config.toml
routed_scale = 1.0
balance_bias = true
rope_base = 10000.0
rope_fraction = 1.0
attn_scale = 0.177
init_std_up = 0.0675
grad_clip = 0.5
decay_shape = "linear"
final_lr_fraction = 0.1
train_tokens = 512900000
Below are experts of layer 7 (counted from 0) of a mixture-of-experts language model. Rows are named router (the router's row for the expert), up (a neuron's input weights, with its number) and show model dimensions 0-159. Each number is 200 + 40 x the weight over its row's rms, rounded and kept within 0 to 999.
After each expert's rows: a language model's description of what the expert responds to. This comes from a sample of Wikipedia text that the model never trained on.

# expert 17
router,197,207,244,241,240,214,219,209,205,170,171,238,166,168,236,201,229,164,88,216,211,197,179,118,221,303,189,125,193,216,219,228,249,221,176,236,128,193,154,215,197,216,190,134,184,184,191,157,249,179,195,159,192,213,239,220,195,186,199,187,209,151,159,208,193,219,197,202,188,219,261,195,263,114,230,218,183,313,152,159,156,168,172,245,275,230,176,238,261,179,189,222,207,216,136,118,219,166,204,177,128,190,200,220,181,147,243,234,209,176,162,206,178,206,102,187,217,167,123,176,186,287,187,213,171,258,148,204,183,218,260,228,236,211,199,128,151,208,204,154,92,225,176,203,202,236,234,229,114,208,265,178,228,231,279,232,176,185,226,143
up0,203,209,237,221,200,167,179,141,234,261,237,173,250,257,127,239,94,225,162,177,244,202,247,182,230,198,177,136,230,251,221,230,238,205,275,173,225,212,228,154,256,181,86,197,213,206,174,214,264,173,139,207,275,178,185,276,204,210,111,209,191,180,167,158,243,172,188,154,255,232,195,234,271,236,229,183,218,239,171,163,183,193,175,202,231,170,160,201,192,176,188,84,160,166,241,230,170,240,282,201,200,203,224,215,165,198,145,241,269,209,227,144,165,149,163,148,285,256,234,193,211,218,144,144,181,204,191,230,152,250,257,258,283,216,228,160,167,206,188,258,146,163,189,179,217,210,242,241,181,212,203,195,225,172,252,171,208,189,232,224
up1,216,186,219,154,220,224,260,166,234,204,209,277,167,252,163,128,181,220,129,198,335,206,188,214,198,195,173,151,197,177,185,189,163,235,182,216,172,241,170,214,175,182,203,141,198,212,254,205,213,227,214,253,241,204,184,190,146,205,169,213,145,180,175,258,244,206,191,93,191,172,232,189,252,166,178,195,257,146,191,149,259,127,217,202,188,230,198,197,228,172,164,225,215,115,174,226,165,212,273,167,218,174,254,137,185,186,277,276,232,208,215,120,232,211,239,211,242,173,187,164,220,235,237,331,231,132,174,204,345,165,218,203,212,153,201,194,212,178,223,182,175,236,162,149,238,227,172,171,166,200,205,157,124,210,221,151,195,186,232,169
up2,191,204,185,193,226,200,225,204,156,174,228,184,237,226,192,277,231,166,163,224,182,220,199,174,220,149,262,177,226,146,186,146,182,226,162,189,133,231,233,166,182,154,207,254,247,230,235,229,211,149,177,290,184,199,130,193,165,234,239,237,206,150,264,169,87,178,199,220,193,188,221,210,230,234,239,229,167,253,154,161,244,251,246,145,191,172,216,258,158,167,155,238,214,220,202,249,201,175,161,181,218,173,256,228,133,155,179,259,170,149,180,171,197,185,232,171,203,254,174,247,163,238,215,131,240,170,205,161,214,156,166,236,184,225,268,179,173,149,238,186,117,312,187,216,181,203,274,169,152,245,305,132,176,231,186,182,230,93,197,135
up3,229,224,233,163,152,228,233,194,275,135,174,235,309,196,169,191,200,121,206,184,291,178,183,147,178,233,186,165,239,166,188,181,187,259,167,216,167,225,185,143,173,197,178,189,247,273,231,261,194,160,195,217,148,140,216,115,222,163,185,218,282,230,171,124,224,175,219,235,88,205,172,192,184,197,225,240,121,223,169,189,175,124,186,166,278,195,249,255,171,195,167,234,134,244,164,218,150,190,166,215,199,214,184,265,123,179,213,239,176,193,321,207,240,158,237,224,175,152,199,179,130,243,269,139,198,182,190,138,259,201,168,235,201,165,152,200,162,224,179,176,196,189,188,165,203,177,171,177,221,188,178,203,129,219,230,209,189,206,233,224
Description: Foreign name pieces

# expert 18
router,202,151,134,227,162,154,137,143,196,210,198,127,217,208,196,224,183,182,195,223,254,280,138,127,245,229,119,188,189,215,219,209,176,200,183,220,190,192,179,174,194,153,272,129,159,204,217,145,252,229,239,202,244,193,251,214,194,220,226,198,218,167,123,124,210,164,179,206,212,143,226,179,143,48,202,205,176,279,196,191,225,219,179,211,226,210,233,129,249,198,201,205,158,187,112,175,193,189,229,228,169,196,172,217,206,271,212,242,117,156,164,237,202,232,223,187,201,179,147,230,198,212,200,172,196,179,198,258,145,207,207,246,217,172,165,136,100,204,197,176,141,155,136,207,245,235,201,140,206,244,201,212,111,208,164,278,173,215,125,172
up0,223,183,83,237,122,236,166,148,228,199,211,171,183,206,204,264,227,195,185,189,215,214,257,282,212,152,194,179,235,182,214,163,163,157,197,202,230,177,176,217,259,127,184,219,305,276,160,289,181,210,169,193,210,159,170,187,148,199,225,171,209,252,157,234,189,208,202,160,242,216,246,220,243,214,209,182,245,258,157,192,212,129,153,252,262,185,244,162,262,218,211,245,241,151,183,229,310,238,256,195,118,233,192,176,241,208,160,160,148,204,179,238,233,266,134,156,198,187,190,189,199,190,97,264,211,281,225,246,239,230,208,260,231,222,164,182,209,199,194,189,185,164,158,201,210,187,202,160,174,156,223,283,197,210,215,215,169,195,176,278
up1,171,178,213,185,201,143,280,279,187,195,245,256,162,219,218,216,274,219,208,192,217,218,182,281,214,195,162,170,226,195,227,180,191,190,205,154,264,120,223,317,137,235,177,223,174,190,215,178,245,233,175,192,130,191,203,208,157,221,205,161,177,143,233,145,135,213,204,221,130,216,275,202,250,216,220,151,162,226,220,228,182,207,215,167,193,164,217,240,198,276,240,251,242,218,160,173,216,185,221,207,209,252,100,220,182,248,175,240,178,163,131,166,134,259,219,167,137,261,192,155,151,165,160,163,142,182,243,185,202,247,178,262,192,254,153,174,190,217,272,231,189,180,186,245,177,179,205,242,133,192,226,238,168,163,161,249,113,148,120,236
up2,214,213,142,136,219,166,153,279,153,215,197,152,246,205,223,288,197,211,147,211,151,272,232,185,216,237,155,237,203,211,189,246,281,168,227,213,180,187,263,176,245,276,203,290,250,211,189,178,286,237,209,175,199,169,229,141,180,260,218,238,232,218,182,233,182,199,239,218,185,153,213,230,183,124,137,163,223,248,143,219,255,209,123,281,158,173,198,253,282,246,200,207,209,244,143,107,169,246,193,131,205,244,178,188,196,185,174,227,232,181,196,196,266,236,224,188,214,165,190,227,225,253,178,147,191,311,174,226,169,159,173,167,161,190,242,160,257,237,202,177,240,193,227,248,165,217,200,181,124,181,142,246,244,209,199,208,217,218,150,208
up3,181,257,258,180,211,210,193,172,202,207,207,228,131,163,144,251,138,146,162,142,150,188,140,152,170,167,220,309,233,204,191,247,218,150,206,111,140,204,252,168,187,189,250,160,215,243,142,203,241,111,250,159,242,258,222,231,205,169,269,247,280,181,228,197,199,251,201,169,200,150,266,225,158,257,171,271,205,150,181,158,219,204,204,211,180,168,209,161,249,214,114,174,160,193,186,242,212,208,193,222,198,161,177,205,190,115,280,180,178,154,171,227,199,153,277,192,200,215,187,242,193,181,172,173,229,230,158,269,194,227,187,236,267,162,195,272,171,176,225,227,160,152,164,249,200,272,153,182,187,164,169,202,160,213,220,236,171,115,164,170
Description: English place-name endings

# expert 7
router,188,146,190,190,234,232,182,196,241,233,201,193,225,136,223,175,212,232,195,215,177,202,187,191,147,204,210,121,156,163,121,199,238,143,267,239,179,126,186,197,308,225,144,228,194,279,161,198,217,198,272,243,213,187,236,237,239,198,218,219,157,149,186,235,204,238,242,173,231,239,190,196,118,181,218,199,291,181,320,200,217,209,186,175,220,217,169,235,143,185,246,299,243,184,208,173,126,231,236,190,199,205,157,260,159,194,188,203,222,191,206,198,220,277,171,222,248,166,151,204,181,211,225,280,171,198,170,139,187,171,220,241,201,160,234,232,180,247,221,183,131,265,158,185,167,227,175,189,141,183,201,70,217,231,233,293,194,216,212,257
up0,188,177,235,264,181,160,228,217,178,203,190,229,170,156,144,185,199,138,213,240,238,212,198,238,143,166,171,231,174,231,138,161,251,166,268,155,251,197,209,205,180,116,258,158,178,215,225,220,173,265,158,236,226,195,152,180,139,177,214,131,317,215,234,95,168,202,267,195,253,206,149,196,208,146,222,163,128,250,187,167,264,200,180,164,106,178,180,219,164,122,255,175,209,135,136,222,113,180,179,190,194,187,235,248,222,175,176,250,139,163,163,203,197,230,160,185,265,163,212,154,194,179,164,191,194,217,154,185,281,169,223,238,203,275,200,184,231,239,195,150,163,231,185,237,196,154,235,170,252,109,191,205,219,193,264,209,196,189,211,224
up1,186,125,231,191,202,233,164,159,222,250,164,224,147,116,193,169,194,194,225,243,188,155,204,153,191,215,183,190,191,215,254,151,143,177,244,202,182,208,208,141,177,236,179,183,217,169,216,170,231,154,149,258,145,213,119,241,227,157,286,182,194,176,191,263,229,211,179,210,249,214,188,192,257,214,259,210,197,187,204,203,248,132,209,186,174,212,166,261,225,231,197,238,192,167,266,196,155,170,235,174,172,117,238,251,197,198,109,235,164,207,178,341,266,203,202,254,208,160,165,241,293,271,190,267,198,220,182,158,242,227,176,254,286,189,165,197,170,176,139,257,227,209,180,171,163,179,174,222,161,183,194,123,247,127,229,250,153,188,231,149
up2,144,205,248,104,189,169,175,279,180,228,207,153,164,114,218,242,178,268,181,175,195,251,185,175,197,117,241,164,240,244,186,160,269,247,244,195,123,286,225,169,141,174,204,207,176,184,222,165,138,215,217,173,285,242,210,188,143,189,203,192,204,198,249,227,121,216,178,130,175,209,235,178,205,258,244,188,206,150,144,232,248,222,188,186,178,170,163,198,185,186,164,152,157,257,171,207,205,137,215,301,204,180,149,147,222,119,199,226,240,155,204,234,193,176,183,166,240,216,157,171,235,183,248,185,181,228,202,204,215,222,295,223,146,214,226,240,209,121,197,104,207,233,216,186,234,167,214,250,179,182,142,154,191,118,164,236,192,189,188,154
up3,150,225,164,204,220,214,237,224,225,228,176,160,181,145,178,217,199,243,137,195,207,174,208,132,204,111,177,152,163,311,203,239,213,170,181,223,189,215,245,221,258,205,231,156,202,182,237,147,198,201,245,185,130,224,202,254,233,279,248,315,217,118,208,233,177,274,236,207,257,187,158,196,188,220,254,129,275,253,217,216,162,180,233,196,169,198,194,155,199,224,286,194,147,211,120,199,201,217,231,197,154,151,174,199,178,231,186,243,209,189,215,217,235,178,164,220,293,221,232,210,204,205,161,193,221,199,199,163,130,277,154,244,199,193,207,194,230,226,158,139,144,220,207,210,139,220,117,182,120,326,218,246,227,197,215,223,247,198,209,186
Description: Table cell closers

# expert 21
router,202,197,194,190,240,253,194,194,188,246,159,210,223,161,225,140,216,132,125,189,124,268,244,150,185,230,138,173,230,179,233,181,195,182,166,196,186,154,144,154,211,187,149,101,265,219,235,239,198,206,173,174,259,162,106,163,186,337,228,226,192,193,278,211,142,281,172,241,179,228,244,214,206,236,234,200,186,274,153,126,186,204,175,165,231,202,168,221,154,232,164,236,257,127,112,200,190,229,213,142,167,207,217,185,136,205,215,182,171,156,164,218,180,185,178,217,246,146,177,281,153,195,284,217,202,204,233,202,127,240,169,213,213,222,199,193,201,175,211,267,152,168,242,206,209,269,211,248,160,234,191,245,181,250,185,216,186,200,175,243
up0,181,131,238,243,150,199,254,233,256,212,196,124,187,108,149,223,205,187,187,196,189,229,280,155,203,222,185,217,196,223,268,217,177,147,220,217,220,216,162,226,208,182,210,181,202,225,252,227,225,223,183,267,226,187,159,168,235,189,202,158,248,223,156,226,211,211,137,178,221,187,156,284,238,177,173,218,246,194,191,152,248,197,239,243,217,178,280,139,181,169,142,150,268,260,222,242,206,276,154,217,268,149,201,211,223,159,230,164,252,159,249,217,239,175,140,200,185,212,163,236,240,134,316,261,146,137,186,161,191,190,194,159,253,138,166,132,284,218,247,217,140,282,187,202,230,242,195,136,168,175,169,200,253,196,198,191,160,174,174,236
up1,291,248,221,158,242,178,230,167,245,234,238,241,196,151,211,196,249,212,227,218,150,172,260,215,205,186,147,126,169,197,197,163,198,189,160,247,159,216,258,247,168,186,215,260,216,224,166,226,158,143,159,243,239,157,206,190,285,235,191,165,220,209,196,181,170,147,127,180,144,138,199,119,154,195,200,188,215,216,200,220,185,99,120,254,180,222,206,224,274,206,268,276,228,128,174,289,239,242,159,209,255,178,186,161,143,168,238,170,260,157,152,141,217,175,265,236,185,150,188,233,193,227,241,258,188,230,227,166,236,175,243,156,250,215,166,204,135,164,271,138,234,250,226,249,237,209,194,196,208,243,212,180,173,190,169,262,213,192,183,236
up2,109,175,147,275,226,209,123,220,224,165,232,188,217,223,221,190,198,162,145,179,212,165,246,240,148,201,203,187,213,195,190,213,186,215,227,189,131,94,282,172,203,253,248,123,156,209,268,210,230,174,137,192,227,190,187,198,219,194,228,208,197,187,215,185,233,242,264,243,197,221,147,177,219,177,286,222,191,283,161,144,187,250,128,311,218,256,190,137,211,178,189,220,213,184,199,227,190,166,247,174,233,183,180,227,196,134,252,239,223,252,226,202,172,165,195,222,304,155,255,185,155,258,162,276,142,146,252,187,194,171,184,211,170,258,265,196,225,140,191,217,182,95,185,224,215,222,192,158,171,204,147,232,216,162,222,217,184,187,238,152
up3,219,161,220,249,142,220,213,285,224,143,214,190,185,259,174,159,231,219,255,166,235,226,221,138,129,214,215,181,244,227,184,218,187,192,194,214,138,167,205,220,164,268,199,224,188,237,236,153,171,200,146,152,223,241,243,188,173,268,223,161,143,223,258,207,230,263,250,265,242,214,227,202,236,145,220,194,222,150,172,181,178,142,161,158,292,271,181,258,158,185,232,139,149,175,201,163,170,182,162,262,237,231,244,215,201,195,179,181,199,136,132,173,200,174,145,215,241,168,160,179,163,154,198,193,190,291,260,164,180,220,232,136,201,162,167,158,199,251,114,181,143,190,233,181,205,170,203,138,204,286,163,231,177,220,99,252,144,226,211,140
Description: Ordinals and institutions

# expert 1
router,216,151,177,183,180,349,214,222,193,180,207,214,177,214,198,183,171,196,197,223,175,152,242,189,217,191,91,214,177,195,188,221,209,196,199,234,197,137,225,170,189,198,189,214,96,170,106,176,201,191,213,140,202,164,217,147,243,188,197,192,202,125,191,195,205,256,218,204,230,220,207,158,142,160,212,197,311,252,232,174,204,203,110,101,203,143,172,138,207,198,177,203,180,179,173,221,196,252,196,183,193,175,275,209,177,162,177,223,180,110,172,237,149,230,246,215,177,214,215,187,194,258,206,73,237,176,202,233,189,204,182,254,212,195,209,214,207,262,244,268,100,222,167,207,90,218,183,246,165,229,190,131,148,172,212,216,185,201,236,175
up0,171,157,198,207,213,200,150,239,234,160,255,245,220,160,205,150,245,162,165,208,237,169,243,200,148,266,229,210,223,206,200,232,255,198,197,208,97,132,236,170,289,169,156,188,183,127,191,175,229,240,214,268,253,202,139,212,224,195,166,155,180,188,157,183,196,168,244,141,238,189,106,198,250,197,198,221,195,177,158,277,131,292,172,167,231,177,229,174,165,245,160,181,233,215,197,179,195,169,213,146,216,186,245,209,178,241,215,203,154,164,267,140,118,200,201,220,219,244,156,142,137,127,206,235,158,146,257,219,305,198,230,190,224,164,182,125,199,195,167,264,178,176,207,260,188,144,203,130,226,228,221,247,268,152,190,201,179,223,159,172
up1,204,231,224,198,157,233,273,152,172,209,209,172,169,224,173,119,142,131,233,165,235,152,220,220,208,179,252,169,204,160,169,198,196,205,175,224,183,248,240,245,265,233,235,255,154,233,130,167,236,175,187,173,228,213,197,44,187,225,128,184,243,195,211,199,165,134,225,250,213,185,231,244,136,195,76,203,180,155,184,231,193,202,192,229,230,191,188,225,103,193,232,157,227,238,141,168,247,133,186,223,198,227,231,156,154,140,182,233,240,249,193,272,248,197,269,213,149,244,211,243,165,292,241,233,263,238,127,195,175,212,233,249,233,178,186,211,188,192,198,174,176,242,215,220,175,224,175,192,221,143,162,229,169,267,178,200,146,209,184,232
up2,186,208,145,186,231,194,207,216,153,166,179,241,245,193,233,265,208,248,223,220,214,222,220,180,172,155,164,179,144,163,170,175,186,292,150,187,140,205,205,182,194,150,197,205,206,285,273,245,196,247,218,153,208,192,195,193,178,279,219,120,261,165,137,207,237,224,184,160,216,184,146,174,196,252,191,198,255,212,155,107,111,135,132,185,169,157,214,198,175,117,263,272,179,178,185,218,171,236,214,158,68,257,182,148,169,241,144,182,144,193,222,205,226,232,149,226,203,158,247,201,190,161,235,171,223,79,230,207,176,188,152,204,247,201,224,234,184,207,253,214,132,231,174,159,244,226,202,149,150,198,174,215,158,201,209,218,136,187,226,200
up3,217,298,258,186,189,274,189,267,163,168,184,201,128,208,170,278,208,202,217,156,264,81,183,154,240,209,92,216,112,211,200,221,228,198,204,274,222,198,161,173,262,193,90,231,188,227,153,202,191,167,218,134,227,202,174,170,209,233,227,252,210,270,142,196,191,183,240,165,202,206,179,167,233,218,277,241,221,259,223,165,158,171,177,206,293,201,203,150,155,193,236,249,265,240,190,142,212,197,197,253,190,188,188,235,227,170,161,207,132,133,205,233,189,190,251,149,190,148,202,163,179,241,226,230,224,204,175,191,200,187,146,113,199,194,205,210,194,238,239,197,181,216,136,222,152,185,174,201,237,129,260,167,163,134,192,209,225,168,192,216
Description: Label-ending colons

# expert 10
router,178,218,97,147,215,179,286,214,228,188,211,115,145,214,154,191,127,185,217,161,169,171,143,219,227,187,193,224,165,172,201,226,211,223,236,206,168,229,267,236,185,224,258,194,258,173,221,222,202,181,244,152,274,164,110,140,165,177,244,210,156,179,162,176,171,241,230,227,238,216,240,197,155,203,178,213,255,239,211,138,204,202,176,213,230,164,287,158,209,194,173,239,176,70,177,134,170,254,256,168,246,191,200,230,182,241,163,264,191,173,188,200,239,283,194,229,208,237,229,147,151,199,213,232,185,253,250,228,206,258,265,233,253,246,228,168,206,186,221,212,223,145,184,194,135,303,215,156,228,183,248,194,176,207,165,191,173,139,174,273
up0,252,233,196,162,175,199,174,205,191,66,161,166,250,220,227,175,270,156,203,172,150,223,185,235,219,186,190,235,152,227,230,143,284,216,167,121,190,139,190,242,186,168,210,227,194,182,143,141,268,189,202,234,206,139,219,134,188,285,211,283,168,239,195,237,182,225,236,135,250,155,136,147,204,189,203,209,254,208,131,207,172,127,178,203,188,110,237,160,205,257,238,237,155,243,119,289,171,222,210,248,195,195,204,160,155,174,206,281,211,244,177,154,218,163,174,159,249,220,177,199,157,151,193,201,162,164,154,191,244,270,190,168,246,137,211,206,207,227,208,166,243,234,200,235,163,192,148,175,217,212,167,150,192,203,167,168,142,173,164,219
up1,245,160,199,178,207,156,249,209,173,171,200,186,180,128,214,137,258,281,209,192,205,199,182,224,279,162,281,181,223,131,186,212,270,164,178,242,191,174,184,215,212,204,168,197,106,141,275,154,219,130,232,170,195,136,216,161,227,133,161,99,182,149,207,192,241,233,150,149,227,109,188,150,174,158,209,189,182,245,249,134,185,129,218,211,125,194,194,184,188,127,178,172,218,213,195,183,234,183,226,212,234,205,229,240,140,253,164,215,161,129,199,176,189,175,231,220,214,134,180,216,138,134,159,186,223,153,191,158,193,207,189,169,271,284,156,140,189,232,196,159,192,253,238,259,236,219,175,204,215,224,173,156,194,181,166,205,202,291,156,191
up2,224,172,144,239,204,162,212,203,192,253,231,208,183,231,186,182,148,152,168,203,180,222,155,215,166,151,219,149,187,148,140,223,181,175,222,224,155,253,272,154,194,151,212,231,219,217,191,243,198,134,217,173,180,115,123,132,206,166,218,171,254,201,199,247,190,205,138,198,204,184,191,222,216,142,199,140,194,289,176,214,203,233,153,257,221,140,250,225,244,170,144,123,193,190,231,198,199,239,172,170,113,201,276,199,209,175,221,121,272,242,182,258,184,233,134,196,251,235,208,156,241,172,230,199,155,119,179,142,220,222,227,192,163,163,240,154,164,203,237,175,163,237,210,125,198,180,169,237,213,155,184,262,192,261,213,59,242,183,138,185
up3,145,109,255,157,230,163,141,157,184,176,210,201,179,195,213,233,224,152,237,206,154,219,234,233,296,195,148,191,202,237,236,218,204,175,238,199,175,158,145,150,279,215,175,183,226,129,275,182,201,248,239,141,206,143,163,223,192,132,214,176,147,267,102,218,166,193,240,139,192,150,236,188,203,188,251,200,206,205,193,178,172,192,221,211,244,267,149,200,187,269,146,242,253,169,222,228,193,141,199,211,299,199,224,199,151,177,189,141,203,118,215,265,226,267,219,215,217,223,208,175,245,173,134,174,194,194,250,176,193,197,243,160,172,203,191,136,149,265,234,173,156,245,190,216,177,229,182,160,216,186,244,197,143,151,190,145,190,180,81,237
Description: Given names and J-words

# expert 8
router,198,163,185,158,135,246,242,201,249,185,178,160,207,214,265,165,214,241,195,184,180,218,191,214,180,180,152,201,56,322,150,193,164,169,197,204,205,226,264,134,193,207,274,190,191,277,153,166,229,210,202,191,218,122,153,143,211,295,229,174,147,156,164,151,210,169,203,210,206,212,235,214,200,176,194,246,259,195,227,212,213,215,195,167,205,201,238,100,141,184,290,236,281,215,181,103,174,193,210,194,199,228,212,218,199,208,165,255,238,180,251,196,215,283,240,223,228,260,135,217,138,217,204,217,169,170,151,203,195,229,250,158,189,203,220,215,226,180,198,270,199,234,97,182,138,207,176,238,200,213,231,219,135,216,219,172,194,137,219,187
up0,246,150,225,202,215,210,125,214,244,200,181,173,196,93,204,220,236,196,153,165,220,216,205,180,180,188,171,169,164,118,183,256,186,206,149,236,198,178,164,215,176,244,189,185,234,188,295,200,138,211,201,214,193,182,231,151,130,213,186,162,116,186,163,169,201,171,232,189,184,222,213,262,270,142,210,202,191,223,268,189,191,200,212,119,207,272,121,223,87,178,205,121,207,224,204,212,261,279,198,254,248,200,173,227,148,152,193,222,275,148,190,173,202,216,154,244,163,152,234,156,137,208,208,234,154,216,111,254,201,177,163,269,175,140,240,228,176,222,215,198,166,171,140,279,221,205,227,165,194,230,227,178,190,185,154,185,288,153,194,151
up1,215,204,168,143,158,301,147,263,285,219,158,147,182,166,158,205,211,250,224,188,206,225,152,158,195,219,205,215,148,187,106,202,224,174,230,231,261,212,192,206,165,187,180,210,177,206,111,195,253,213,266,155,196,126,259,189,141,184,268,119,199,182,211,224,247,207,248,290,143,180,138,232,175,164,226,218,210,151,275,197,155,171,241,198,145,238,142,229,149,205,217,177,216,135,213,200,201,145,170,173,188,253,229,248,234,174,229,195,194,232,211,187,200,162,131,171,210,202,209,159,251,235,247,215,106,202,178,173,230,220,243,244,156,170,196,163,178,217,220,248,171,190,183,236,288,186,135,258,257,215,280,195,200,172,165,172,143,222,214,265
up2,265,185,176,142,222,214,199,249,135,214,215,219,171,241,228,113,205,239,232,174,189,283,216,202,167,147,210,253,184,222,168,197,120,206,216,204,199,154,194,144,120,235,218,182,197,187,164,234,246,184,191,206,179,144,155,209,164,237,149,208,288,174,265,213,219,227,265,89,168,162,248,160,202,172,170,190,202,205,194,203,260,185,232,205,233,171,134,239,174,153,207,196,211,233,217,139,175,272,264,135,178,118,261,239,136,202,207,230,245,158,244,161,230,153,211,222,165,244,199,181,247,232,198,191,210,155,174,130,114,202,157,156,206,260,173,174,192,218,178,172,148,133,125,157,225,179,157,155,264,150,264,193,168,173,235,223,221,145,231,183
up3,227,202,215,144,167,214,197,192,239,125,230,200,198,133,178,241,215,181,243,242,189,249,160,175,225,211,138,168,196,183,232,221,261,198,240,200,217,260,233,171,200,232,232,158,238,253,199,266,237,195,142,281,179,176,185,170,166,200,223,191,161,148,176,180,227,146,157,203,166,190,247,217,188,253,225,262,251,205,213,207,165,216,214,179,162,136,164,179,203,111,165,234,208,166,209,211,234,206,149,180,216,218,298,221,197,112,229,291,154,194,240,157,207,208,202,80,249,232,211,223,162,207,173,167,255,161,286,81,193,187,301,155,238,203,190,178,276,132,216,253,206,214,210,247,245,156,175,196,200,219,229,197,203,153,185,225,186,175,104,223
Description: Table and list structure

# expert 12
router,162,190,255,113,212,211,165,198,241,225,117,233,191,169,223,215,202,233,154,215,183,177,166,284,224,226,205,177,202,208,245,189,209,203,170,191,162,149,176,149,180,166,204,136,168,235,223,78,108,203,187,168,206,193,158,197,216,215,195,193,235,190,277,254,183,217,230,142,131,222,178,190,162,115,198,135,303,207,162,220,220,220,185,253,175,167,157,151,146,185,209,180,188,242,106,219,186,202,269,280,260,146,190,250,186,202,290,147,194,187,187,206,148,211,142,184,195,218,128,264,154,220,221,222,183,171,155,254,279,165,196,274,181,208,174,206,198,229,204,187,203,220,189,181,203,180,234,217,176,131,219,128,207,190,153,265,181,177,144,149
up0,232,249,204,187,220,200,180,243,221,214,242,232,131,203,237,182,257,195,143,193,227,279,200,191,162,169,194,186,323,218,206,241,159,176,192,174,166,237,310,207,239,188,223,190,228,262,203,160,196,201,208,209,164,252,211,244,230,213,283,206,198,297,232,212,156,148,182,238,165,161,266,171,132,259,243,202,228,196,185,212,200,203,233,230,173,189,250,168,177,255,231,120,193,154,192,211,201,106,171,198,164,261,280,150,245,249,204,204,163,193,210,165,178,253,139,139,212,125,207,225,181,181,125,181,195,196,117,224,154,231,231,242,204,156,225,138,168,243,172,204,128,209,121,222,185,143,214,261,198,154,187,205,184,188,226,270,156,174,223,237
up1,202,227,167,230,154,190,219,128,236,293,249,236,140,166,220,170,171,209,172,205,225,218,207,228,182,161,255,245,215,277,217,198,193,252,178,277,195,213,154,183,214,173,169,163,218,241,203,179,186,172,210,171,191,181,255,237,239,221,182,154,150,248,208,182,188,214,249,219,141,193,209,186,257,157,230,270,210,166,138,176,204,246,202,149,167,229,164,211,191,192,159,194,220,200,233,150,230,193,207,181,238,192,206,145,208,183,200,140,186,169,173,118,120,165,146,226,193,224,235,361,84,176,197,207,184,118,176,252,193,212,252,233,263,259,210,139,211,291,197,198,249,174,218,304,278,209,215,213,150,219,211,198,205,195,188,139,205,266,222,185
up2,201,194,227,208,256,238,284,173,187,183,209,202,184,183,199,247,183,186,156,207,187,208,167,252,141,209,191,177,138,126,174,171,182,266,208,266,153,143,172,243,177,209,192,203,158,227,172,194,222,228,176,191,219,154,214,169,181,246,243,192,173,160,224,223,173,159,216,140,217,286,225,175,155,197,179,214,163,164,87,163,219,194,169,195,144,182,171,190,243,192,284,223,219,200,189,255,153,246,149,137,187,139,131,205,108,259,216,213,287,163,242,99,211,195,191,181,208,159,238,211,174,278,170,231,242,251,221,187,232,257,203,204,127,261,162,254,300,130,131,208,177,200,237,178,178,189,188,164,141,175,200,262,209,245,202,203,243,145,147,206
up3,170,262,242,160,239,220,166,239,225,154,171,130,203,184,206,193,200,175,235,164,162,164,203,195,156,171,228,169,201,148,119,227,208,182,225,172,182,142,147,183,244,149,174,227,229,181,152,226,160,187,274,134,238,197,215,152,256,224,215,207,258,164,239,175,174,282,243,172,222,229,172,216,179,193,187,125,137,163,182,235,190,277,248,228,124,183,178,186,116,149,146,180,168,134,188,192,133,210,241,175,147,181,150,178,114,193,170,262,189,217,213,227,226,134,191,198,172,147,210,216,257,220,219,160,207,214,214,229,311,269,232,257,221,216,224,201,242,155,108,185,184,264,194,180,180,240,222,276,182,145,219,178,173,233,205,255,233,263,262,173
Description: Mid-word name syllables